config.toml
normalize_top_k = false
routed_scale = 6.93
lr_router = 0.00301
optimizer = "soap_variant"
beta2 = 0.95
Below are experts of layer 2 (counted from 0) of a mixture-of-experts language model. Rows are named gate (a neuron's input weights, with its number), up (a neuron's input weights, with its number), down (a neuron's output weights, with its number) and show model dimensions 0-127. Each number is 128 + 24 x the weight over its row's rms, rounded and kept within 0 to 255. Numbers have three digits each.
Before each expert's rows: "comes before" lists some tokens at least twice as common just after its tokens as in all text. This comes from a sample of Wikipedia text that the model never trained on. Tokens count by the router's weight.

# expert 46
comes before: ",", "\n", " (", " and", "is", "es"
gate0:076144141162119139141132165123094122113152166129112224150129107114135137112116128142125173108106109117134127124167087089109103156144178144116134174102145069108117114134113141141122110133118132101154118137122135093113148137102113131140140172115141155134115134133094096141075105117150140109120148150137151110119134130120132135111161152192139147125146165086146107152122122096154137144157
up0:105104153140138132098122136110148126149146126092127114165135117137135119170073121122100087086104119134132091150074150174133123137161138139178131166148088110121110142147098126134117108183104100158098140126172138124113165091124111122124151149121123096132110126166138140088103171100164135146181150111107137161149123167154150122123117130132110102169140113123115109117095114118159153139157
down0:158163147116107144129101139128144143099109109134083143082115138093170160136139088119142143143130116168113111149175107105130189137138116152107119111098149118123131136092127159131181120139107123090080146105116139127110124141137151102111087124094169145184115115145077108138115133164138137115121118140113116156109116126113122113128149142128117129082121190121134184112158144088093151136127
gate1:137145114164125138136091113093145123141111061157137102109147133105146116116106139155110152176113097107126110150159141090138162138146122127140110110152134077170120106095134162166092139121127128144112117141156131122092100135117132156145116149169150110137131110196116156131135145160115143159113169118125119140164120177129118123111140162166144155163113108092112106131136170112092166120168
up1:145125107133090128101122135138136130146183129122112124110148146147116161083118137107151123104096102116131151166155110070097115145144135103095127138131108163130139127089103100104108166125139090185075138177146186081128131095136094109108158155150148131117128151085102130123134145134104155123142159137115136115113137141149089120119145076136143089113107120147147124149119100098156157149133
down1:128137153155140118157145100123110149113085106131140109138105084110115086152161119150106140135135114148139147155097116155129184116113140109147127122147053121151108096126152130130107106129116123100145093120121099115128130166101110164176121132135105133161076125142128170173132122116163159143126114148140111131131147126133140170098123134134101107122104089105138142062157190134092094115131

# expert 41
comes before: ".", "%", ")", " |", "1", " m"
gate0:136140118163103116101096117173150140117099108121123097123165143119115106140130099123090111131105115090123145101134101129178153074151103119154123117130123121161149175146114105176124117129130125142101166149158174141135115138108051132129079131161156140146105106127101154129165140147157155125123109119124156116174126178128127118108122135129100115135107136104112069153123082116132111152105
up0:148111172155107145150117137150159158159135112108132138110104084137128130117154129107083109136108132056109144113157099138159168127103153098159132097149145092114105133170133172104122116124088168132157116139098142145184140125125129164082138174127143112158116107171139118116120114135143140100123093150141142131136178140130135108130172104112101108135126154139099130118123083133088127131158
down0:147105091110108183135117096091133150118144123083152122142146087102136131147106152138144128136109125146124116138117124123162081185156147099151124124107152109127135104103142104141110184128101138159185117139109119128094174112144146094151100096124125106118128105103189163092082119134101172125069140128103121118134119139143132129142109117140160110136126107135121151117128157140123162092088
gate1:085100137110123097110132124149141152155102094186130153091122091127083129095165149126109156130115142104135080104140126122144107134119152125116113124145135117134136129137149159113078168160105130155151104159125158079139079126163119158154135134125103092131084119096139148138101164130091122127104120096139114097156154124111106116181142103155118181145118151139156127157125120088099112116116
up1:185088140124125135150126135092162081153130135100107082121152133085153129131087148149122108127163123155099159168136084151085131092133118121112120103109101092120093122118132101130103109129157150089122167097112118081152165147115116105120127097118123130098155136160142107141156123134156156139127165129116148182083085116141106157113115121158107125127118143124130110153110096162127151145100
down1:152120154125105201133130098137132121082134156127140146122135121124136155132117112123129127137161096145146120104099095126144156142119131142110136123135136128131138109079150153143174135140149155114100127123131086125137111112079088115126147146092142131108106110112169098142104141140139165138126118101172148091127124134095162086105129161099110133124149136171064119143165147180190124107082

# expert 49
comes before: " |", "–", ")\n", ".", "ic", ")"
gate0:156188166131130097186129114151128139106118152146113109123113142109132128072123163150117139175133127122147133072138097128134123114120136084114090107154120125128181104144139154156104153134132092114101121126143173137130139168109128092133118152144115088124168126126139117120137129135151081121138137160160146126147119183130089094160136112115125120098140094136111155092114116187084133123132
up0:102076154115142113166119161086098138140119096103162139117102141133170153176144129119178131120100128120126136115108110094094169123130169149147169118097153135159087121116143124124162141107119158088142131158110107141144114109114129095164130098111101164151126158148120169125094115099148168193123109110104168148122147120129145130154106125161086144153118127129138138144140140102131148141094
down0:132123125169154148160166146110138105120088115156123145157152200124126166103102159146158142142105170138110162108142146154138124116100116104115130103153120111075123133162122099155147122122106129132119099114120146109141130074111093103073117126140176113152145114151154164135136151093162119144152134097114119121080141134130117135137109098116088128127135138158143138118123099100129083190136
gate1:118115145092127123138107120128126116130080134137136074117134155151134128136128090162171144144104143133101185128105127063140126145149140144126065147085129102124164146122129175147154135146145144168143131123128118107144124158160165117112156093137123122122134078118132155096170125128150099148111123100117077119115168108139132099134099132155141149148130137135164146148119196125098102128092
up1:092140096149128148163152156135125118087122162144145138111102168164158141140134113118115090116101098111126109120153123140132139118107101131142154164126125087173128093155117094127096117194138091118132114111100148199140091154145144140112123114122151144153130141125124127144144145122112156112115116137132205137159075126153128190103142158132099128156125146161139111124107115146116121161107
down1:086117114115110132172098141152090125165117098125163126136154142157124140117145092094139095133135119109137147089144157143142105133147100115108108116098151142149141132105110133142120115095125131160132177119126163103093134141109192157118175104131098127104115122141108116158145148103141080079120137118171124125159145104112144165142090093119183108127115148143100118128159154081147149084127

# expert 72
comes before: " ", "==\n", " \"", " ==\n", " S", "==\n\n"
gate0:105136130154120107117134114132114116112089154137128145113109129140142167138159122153119154168118125104165097140122125119108124123140103128138145114101167125142113115110121096137161151094082110123097147147102134160175190110137106106094150114143138118136143093119123124122113110095159084120086147149091134144102172086078132116103158140148122162138150104113152107183127119196177116127156
up0:171131086087164142114081137126137121122113085143119115169164136113115094086178152115114079114154160168088110121146107147102111089154138146153118088127101162113161095112164122126085104128120098121122158120109147119139116109132127134142161134131113176143113127128106083106114117122095141177100123163149110149082131146132154130111100133144098155131160154130130156146135159138140124134102
down0:109074143161133073130117070111090164099133099104131160136170131129120155096134139134141088118133113114122160141081109125129137105106110138166106147114150092131158099163136101143134100139161132130102101107134146120128161107127153150124115137135082130132169080128148182145110148104079158122162132094097125152159131085128128105159132133155093127171110127149128136130149141127115118102150
gate1:149171090074140155106145119137136105114151118113111130064151113065121143115126113095113117129101121100120107101086136111141119117111154173116141155174127138088121133156105130130122083136170134114099129068127170141120141099104143139126151123138099117124147136125145165111133119111151125126120115150125127109119088142135178113174094099164136149112101146123090139143108130150135139171077
up1:106116108096145131098165139145142150116163089157140089083080119111168150100168136083134101136115171120142116148135149084142100121061134170104166139126115105132113097149143115137141115167117057141116083113136150140144148133152164166135143109155106138128150136118157150144149135112136138122155133127151126139096107147118096168131112094146135157134123138137105145149127112137143135144077
down1:123140111134112116105171113153132128147111081108149125150061127162159143138143115109139138105120123133102145184145142114089142160155118079129136188113154133098142111104117121117092125108163159147094103135148120104135142126095177147146126106123161141129130139094135121141108130113105139120122134133124127150146134140140140148119151155153109154149091117083208132105117199119104167123143

# expert 50
comes before: " |", "–", "}", ",", ".", ":"
gate0:155117124123169119150130096107108140131153139098119132133124108131141108143150122122152135103153121113147116099144123108112133104142177115168159144109112164138152130143147096103139169086151190167115133144175143148150145172108122107138101124118166087169107160149090153121099142113138142134104194115130160159137099116173146122111087101099149159125101113122122116168114089149099139106131
up0:132097162152130089167174141129111125126127140125137145100123111099127090138137148115130127118118124163163137148168148105105116127170129110137163145127169104092133146170105103130127156121140104128130096135173137144140181121134113112099120115086111142141141169118102202117093141099166171124126124099153139147178122103114119156154122120143096121079114129124114093129089108126162132077138
down0:129162139078134150116185118139180116137144108118160106110123129141177120115104145136125160129111124117174135095150170127106132067094082124160119107142154132099092136096109156153123097105165148108113146110141099112103129155127109111144087104109145127132189095090142161134100151160127116149116156114142137120098122117097087128106145127141111134117112126083141150148133116100134154095104
gate1:099104097126136156102139153078156135119115132088079152139183132093075142118078129139104121117158109124180117114095117105084115118117152154139129130152087107104121160119121108135114105151128136122128120092142119089078099140101095128098143131099117120123131143171133128120158129136072104118169110086116149127105127115136131117119108158143116125158136156165135085143105127178127112134096
up1:114117170142129156143131090181125105146069134137079112164126128143150118127110134130150165146149149112132106153136145104162137120098163106121162139148152118126098122143147125121080105083180086138126162147133157129113122075074121119131152098122158150091155108135110169130132108127137121141092117165162183141107109140132120123116125117145112146132101104160124134096084153115113113124095
down1:189178076157118140144080138111158139180170103131151116130184140098115111129121122126116152149126098116112156193144085134127111141110136115089081120114121102138115142095112140121117154125127155142154104157158166173150090126166173142138134160117105127122134123121115095116155153128089142140123109116122085138140154112140135106142137095126108151139123145139125151136129123104104081121139

# expert 28
comes before: " and", " which", " but", "000", " the", " he"
gate0:146150121154127136108132099123167146150112143116176094109101144135148173125134098099125138130157091143114127092123144132123178088120109132111157099142126126139089165162118149104116104102134126107130129146126123171108138113124139150129154161140104140113156132094144096074105134188184115151137105129126146113086146159120138099116129163080148161093144149129166085107183147114118110125130
up0:138136092154181170152143123113118147150135148148151105088152119146151169115157120131087107153125126136151137090141121100098194139125094120121157106147130107170120128146135129108112109096116091130144109150157140143105116152110139108087127158109116133105176149132130093104101108125174149130106088100149163154131111161132136090128129127139134145111146121111158081096133115180170158124163
down0:110114119106098091116121125140111148129109078104144196081121123086146090132137133141163102130123151097121137125150122138137112141108173146151111132095106144086163124169175132144095145078093124154131110143110123144134116076114098099134133144113083129113103108118101127128115137167088134129121113137127174139168112082152143123123110140135127138127113139094096142144094104109117084074122
gate1:116134109134145156160096124130152174094118085107130109144143142120161130098109092172125143097140122102106162112109136115148134103129138122095120082108153148129131177155167129079167138096106089120151128109143082159078114152147147118112083145123152114128115114147094135116103152105110119149162154120071101173100123143109145119134117098174118113131134116131117139124069130156139111119116
up1:105115085125123069154116107156143127120110121085133118128094117146142099116137156135116128113094125161163121139114133111157127107156112152159077154178127130114127181125152095116176152097141088108121143122126108147102107130106099150165089161116124115129091086119121108113104139153137131145112156144132140130138159111097112125142094166126107121138180119156094160104152114170075091130123
down1:105140129130084142140120103107098151141131126118123126140182114131100112161111124088107126150167120098137161138157106118092138103111143147070140174135142134122126106121068163151079144168114157136114112136142137094152130123122133153110130126134130178107135156170112127126108088094125066092107122137152134119145102087174121149136107123126160117146115146127190140129124150141132167102107

# expert 70
comes before: " a", ".", " the", " an", "0", "8"
gate0:099138122120129119135090143120073131120136162120110123129117155116139126122093102147119105148158109125118157083079145127127102153092114122148119092163119161130159151102127184141130155108101123158135091066087132118101124146128134154139143130119149103128070132156134144135137106108135175128142097159122171101124100132113112126074109135132102126144088099099137119175156087138156097156152
up0:159123141103141121090128114155153131081165119109156127135112157111137115131133105142175070138141137157111114157110160136115140094132128113115165180144157151152137160106115120156134146094114173126159111129138152127089090139122140114135115123130145091134104150161146143093168113097079147119128127121132100125109145153193097148090158132130121144136118094098116135158143156119183097165148
down0:144124126115164099110118130151114077124087084129128146111139119164145151093115099111077078131121098133132099122145126160117119098133166143119155175113129183116170139144121148128148136102141130075150136127130106131106132120130151074140104122125145127127132150107160106142140113091136085137149177165137153151150147125139117117087144054107138156121115095135135081122125135138103152163125
gate1:116123125123120126135160105125151158130129130138092141126131139121156173156155136174105115103109108125128132070089149112180131126147124080126129131167124146121135116118095146129117152076099122161090116183095143108125135116105159127124163164142106170125142128137128121157100116101158101172110156127150128149128209102119118125138076084168109119105119104109138123097145137123143105110143
up1:118143121088104119138149094145096127129121127113137129130091123171102130116140140102128096158142069154123144165142084121134121128139187125133124112135129101106106137121081122108137101155093095094143129085102124122139117149105146115078124136136078126159122150106099118138107124119126107119103120105123110079107090137164181101147080120136101155105128088074109117101150101161161101121124
down1:125129120141140158096103156122102116148141124113129179101114116091148121160088138130121151118124113123157127114135137126114112156093129145148147136170125089136087141134106182100142124117150088125145211112148111141123145152117123117173145181120189131162129103128105113111133128107140143108097151131174127111145145100159108083184109166101105126135111153107118154116146110136115165101136

# expert 24
comes before: ",", " and", " of", " (", " in", "\n"
gate0:127141129128107170095155128120174158122133117108151107145122120124136160134095088147135130148088075105137147122115133154152125100136126113167104116114095118133153113128093091137118097153097174144166061157205100136111117112156162169140108152101096124118129097101108120120129136107145104161113104127131130095087147099139128147125148114157114153163117134135148138137110143100091098157122
up0:128137076126148138130136135155112122138124134113121135091133104147125123136094139142152153149135164133168117133154121155096155165147128155131156126139119090123170137138125087149096167122093120098115142174153163105122132105134117147103159112086109151119136168126131062142120165138113131079144115095108108128114166166113131113157127067149101074151150172097152126102129137101139117153097
down0:142183139150124152132162097143134146146133130114085123144091131139136108146128149173101142121135107091097121142122119151146144122099100083164125104098096154107115130132122119116132128133103124122130157167106106124165109114103147104145132114141118134139127155127128123165122094131097130122130113170135163104132120101138154160100147178108145138139131136149151133142160075085088052105049
gate1:171107151139123112164135108114145128156128124074134166126127147132114136154122155131163114140122127095107154139131119159118136130170134144176119099074132131152101098114128145133157163155127149133105148097115170131151154134126083123144104164163131133177108156144102108137106084110118121094145117169154131114087157092107143123118101166137129156168195114157143167105151113154133134126103
up1:117089135133147156120125152158107118134142119129102108109113135097168103080155091092114115104119146138121088108108169091109109149114098141110114155172099136084143141131144139159137111138142118138100174135125096131159139137155107130110128132141095166112119140101106174136142126097170101140126151132108102156145136159151169168173117166116148099093069110114116118113123135128175128161093
down1:122146130128113102141152114096108118107114188107159132130147158160124131156109152098135100139143146100149168141145063129136101142152114125136110124161104141111174129082107130095144115120128136101152084114127132125157138169111178179142176117118125123160097161135133124138134107106092135120110107111124102102194139109122120129129153144130125125130177144120120131151115069137119099173087

# expert 37
comes before: "-", "|", "   ", "+", "l", "quarters"
gate0:180156090192091136132138145114135115159140158124158150163135152106115082153142135146117116122088143142166133127118133161088103083118148161123095135083159120152122120118138159149135139131110133128118120158151187133145166094128084139117115103066157164131116131126124127144169073128119136141116096132121131106133090149125155134101149121132116122084140140138138105133127115163142123161086
up0:132136127149078155142129192096147093164165148180136141141099138105173132165121140139122118116102131156127131124126132113131136122121115146105133116077099130140187133128122096129144192130126093131150126124113095114135126115082108108132089093121111131150104126113085172158153099122108121155088139180122148106127119101110129126113152114127107142071133137109165137166136142112138110147090
down0:154105147126119109133119128140155122139116119166132113173120085142154147162148159129144143104130114131120087135125135126129122123133103091105085172101108126114125211189118144133124176091151147170114135107125137131139112090131139133142091185113198092104171119141160108125153128110117117094176142095120128116131136125110145147135154115124118156157127101116135102098133145142152151154126
gate1:177125142108123153133144097101134095134136108169156145119131124142149145133110163123107107157166157171141133132125107153107144135156106108098187108174122154165119128132137105128094178130094119084099178128134204113116115125128133147147119114120119124190134172126136153102148150115134121151157159170125089135123118150131132096155150147129118126156116084113105129148155141110117125141089
up1:170113107123093127126137084139093109123108116104158112116117121146139165140110130143136120094088077088129123105150125107125111162128085118151074111119172094113141140138136134150139092076147127126168117110142145178157119171141136121106160097111129144094125154088126145120168084099134116071121135131129132146158171105119140110089137144135156126111163134117177127165143147128135128152113
down1:119147128143160145136147109128163174165113125173123169110131146147108135134145143081124076166163199133133108139110120140138155135117103131165123155149115145153148133092147119120139116108122123159112131116188147121102136124099115158137110137139143113112129138096132060140135165167107139139120132122181122073132115159149108127131131085136170111152116132102128142170110128125085107094145

# expert 51
comes before: " of", " in", ",", " to", ".", " for"
gate0:123119162140134110092077150160094126112087140136157115129079110083152096129130123127160119136124127130117105118134147095146108101138146130185127098121125112152151102140099151119160156179129160132166098173088145135098144137188106121122118132140094113120130172134132097089117113133101094135148125161121129068122121162126139096097120151106107088121156154134091155121144121108146157146124
up0:099185132098134114145108128146168140137143094120164084162120136095114124132120121097119125090083112159146106083134116128135129088162131109137128128152114117113108123112125177169121099129134099156141124110149110117126129133126159128104141146100129178108124124071137110110100138171147116140123136146094175154149139166162144172097115116122121205102146132122158142148090124126092129123097
down0:122129159136142150119109134138153173144117083122099110119183143130159084119115067154117112124126151143136083132154146133148183082089155145107134149130096140090095124150124142135129122100124126133144118139137109148122107088101080134140139062093117152142133113167108096165118103159114150127128179154102134120136119141135118167156130095101150115120132142105136134155171105139092105134141
gate1:123115093161131116158109091129145114087107074128143151113166155130114115120113151135110104137117165106130151124162140121152146128109173132144138140147162129150113118120146111143137116143127144112115111126121125087129114158147134083107129127138164103131125107116068078131167107132101152104114141115088090103102137071145080134174138079161103097081130087135139142106140150113116164149165
up1:158151166138109125107136105133124136107102112140121122109108113161160188172134123110109149149122175172081114138133135096161164126141099170127117121144113150128117077133142125077137138117107098123100179093128135137139129144084139154142126113103109160116102090111167127128077126179138153096164134157137146120121164149136128135126100149100137156127121134106130135148081148178140102111145
down1:144147125088135110152116124165134074112139102141142155151096128144142153147115149174088102136136105116091127146101138110115144141171122176112159167101108135121138142128108148151113108162109170131125142101179146137118085127113119124153112096174143100135146119117072127085138126119108139124137146123127093157108128108122143135094094164141125133107111112113131131089171142154204165138115

# expert 4
comes before: ",", " and", ".", " of", " in", ".\n\n"
gate0:081087173090164136168127170149150095108127151154077135139161099102169111139113120103121117109172139159111136130135110115078120091117125119146137106114135076063141110117150161151139147157138145116129123093102119163140150120096124143139112111129122133153103143087148164136179082148117119113119131154117109125153109158154143121107142117119137095115110131143155118139148141123147171149100
up0:117121138126098156149086145192126124136101177151157132142110137142124091138091086114099157103119159151125146109113117130088143108137142117148113127091114125118171143108167156166135126150134138118140148103108134098160103084112163106126130127113115147138159116083134125107162114104150081129139140171123162097089131168099121137124133168113158135067133107130123119153177144081124131133121
down0:123118140157118137116105158107157120146117117089091107145112139124116125066154119141104096164107144125071144137137136136183139120125127120174120140159151083156083144138109095110136122136125147138117113082133122149137157141112104137100147134169112165121145115138094154140090095122155152086100142129128103129138134080150121147097163107148147133130135144121099177158097158123141144071084
gate1:164090132149122137102105147135139137120079160156142151115141145110123123118132076164106169138146155145133096170162092137160115105147155117086113128079124112142139089105129122132086164129108113118144144131134138134064128134137172167103077136145147107167123105137101133131113137074138130109122100116084138140147144076126150151108151099142135110145106142099129082095132106140139110146123
up1:139150163133112092141120158086176129142168113109089131117160167133147138138127125082160098093120122086125103139132098110108078166136092113129125132149133118145102104123127119086115131122133115153171161103122160125109098127130138118162138147107082141078104125097127142165138139102098106149114100126134157113102139103118119123159124181169137102134158138079181146148131125128145148160152
down1:145102081143121130126102170135117109135128142133175178116138126101095104191121133067156146144135125132098137135107151167169104124119118126106122139086111151150127160118099136146125124141099139136126092132097198140111127140080126126144118159134139100146167087138110117121095132097141131152132126125169125134143127141150104144075128091071145144135101121132097147127107148139135084125089

# expert 19
comes before: " |", " |\n", "–", "2", "-", " ("
gate0:110171131121171123125145123118138113147151145115147130118114094134141137126097125081154091134119140122106136114103107117180146123152125163139125095091165148146134107127138151140103107109078101119095115130116098174162126147107144109146083128116093146165148164154166134132128099083161111064163121108142157138087117125103092118131126130095144168115126152118161140153082130100094124123164
up0:130090076116108131126097124111115121111119118131104115085136082127121152123156112160125171129122162099145074145129158150126103141139127138120107135070129152133139175171164128162112103149145164150141109159112131123113125155168133132146110124176081104124135110149099119127122130191079107174111096115108159151161136112126114121129101142129111094134155163150161113158135136150139107145095
down0:111135145160136147144118164145133105150165126163089138145101112157138141081080127134132130103133151095139144077189106128125137117133134133116119121124176152130140144128127146170128152064132130135145111095107131121097090100074114122135099115084124133120157129123125124129123097122117117101056112144157136099153133119129136158090180152159139125119113148146124154135156106115118155092078
gate1:140144150161151105134130106179121103144144135086113099144123118119159134126171149141137155125128158119149147101102129117139121161150091115136121123098105114157160151131075164142106169145123113185149132140104131106143177137176180144126142114099076106102127109127149167174138163114115147138135142131154137136142065133103127101126161130116139121158115138113160086114150119097116155167114
up1:130140097137143132165114175108127100117142132168104145101120122123141132097135145135092126125103135082106089114147135134097131141129151141101129102139116105088126103105131137130133138127164130128142150207157094151079152102054099126132086132142138128157153111124119172170156120105139124165143096156158119129174154120109131121132136121134129102177122073147129108076132125150119133122107
down1:145120159132125135114159123142091114099075153131151093146185144131132126137129166133114125119148165107155147148117103131140119154103120114126143143111134153109102137123162093103171091110163132164062132144140151085100107177127166128131152154121108060126135088118122143121141092136130152131150133097146150121136138111108099087130119128161123150073086101150142121083112128116156145129133

# expert 81
comes before: " ", " —", " −", " +", " Animalia", " L"
gate0:069136109095122105130125115148126159132138123161181119166097169119102128096112144114129105084146110094157142139126117125081121110100117080099139146146168142126098136097147106169144158165116132122112120118142158162138105090118142156106118142157111106129183140130104155159101117085124145135136141098103087131146149089102115129109120158135163145156150156140090128153138115096104122158155
up0:101123113107121138149146115117159168157146149180157165146101171101158164103124151129134102078132131101145127147127142156131112118115111122101145120109177118111150137132147160150136153112145128151105099169104164151128123125157118159057124126129142119135174171108122138098150133070133116117166115063119114170135159108124126139130123123124160160102159140135103132155127119131147096112162
down0:105123144129144161130148135148150136164140126113149098133168124125137130133117196149097158132134134132099092150129120124097153094102152091103162107135121118087121159141116162085093085163138120117129137137092075132104118151138128073135116140125144122146119135150098097120091118144109099171142108168154155142135155138152122126128144140107131096127112049114115097143153123126099074103131
gate1:090145079097139141113170078124148137113129164104147124107127146109136133168095108114142117125154130180165128110117192136168127155102147145108135131146138096121108065125101113111126094142138124134134145134093104131129114102128136144124122163092122098149134095120103095077157112087119120117115142146120171166137135122127102151109108131096123101175105087150114091107104108147104108096133
up1:128128124103128163102160129134129147133117143124161101133145111086127108131122084121180089107163112155201128106165147110157123107160144129149132105154133113136144071121103142105127117110146093122108133079130116108120138122119143101125135125107107131136145107113134091120145137109166101053132155122110157135147103131141103124078174136091100109134124092156094117112114105134125077088118
down1:197120140136128140148102107131122136105131109132174142098145127186158113122122152187122123142050156125133125119173132145098126129134127127088119121137132135101142138121144090148111107158166119086159137102164190141099142164112126086143100112134110121138141151154145113091137138080137139128102165077132133145142114134133164108121090142101155141113141123119164138107122153144119142135105

# expert 73
comes before: "==", "The", "===", "In", "=", "-"
gate0:158130126137163140139121117112146126089112158107082127099134142089086110151134098167101169114106099149092141111114125121122113156140087119141117130102087092109133129137123144102142135114150168153113115128153148122158090115140161093135158090104076119110117118142158172128172110135132117141067146123140159084085165127092139164147135105101163138128158123156127133135145111152096159140134
up0:098115127133132149121138154173094134150164101173136153154165090118154148108123189118124140152091135128143140133135119135173111088098151167153143124136165124155162152143155110093110132127099117087115173116090127129150151129073121147108121165109163123127124158146119129126120126148140119162204115133118095185115114108122162120140103162143113149149137103132135103104130131144128096127110
down0:149161096108112111155096077085151147130091140130090148114159129112128164160180098143168175167148098111162147121142099165123120148135113168126106157168128130110133147123102153138145153139089141160131137123113147102109112117107129157140164091142077131123127140126138130161154106103117147081112127167128160110108145150120111147136150154097124139131156122098113134183106106124096139125099
gate1:097100166106141137147114098151166156113067128109136094143117119106136112155167120114162139156107165135123095131079094137113131125110099153076134129101147138150130118141117147130135107127114135143135099088095167110168093143131098143098141089125145094130098148117147165181124126168138161123124133132135109111120135093157146117192147115151125158150170115142108136124073127109133125160140
up1:130130136106153094159156099141141147086096167101173174130110144107090106163113130110123157139104136112109145107114117095122107132139101114116099136126093119135154160111117154128131146176129136101097146105092159138171100112125113137083154088142113138128135123113148156157121116128151147137070111128119142084112084140146148079144134107124122125161145150107124168141109116155180114186147
down1:131084132115115111111106101130111074089130152148146152116122154135119120159093111137116080140163158083128129101121146135125099148115121164135137160149136130086174156127113156113151120116130108092131160127115077107142114116189133119134105160092181128162125099104168099102134163140123113122122145134106120145096134140098113163116130136122149157135199125120086142131125118172109154122151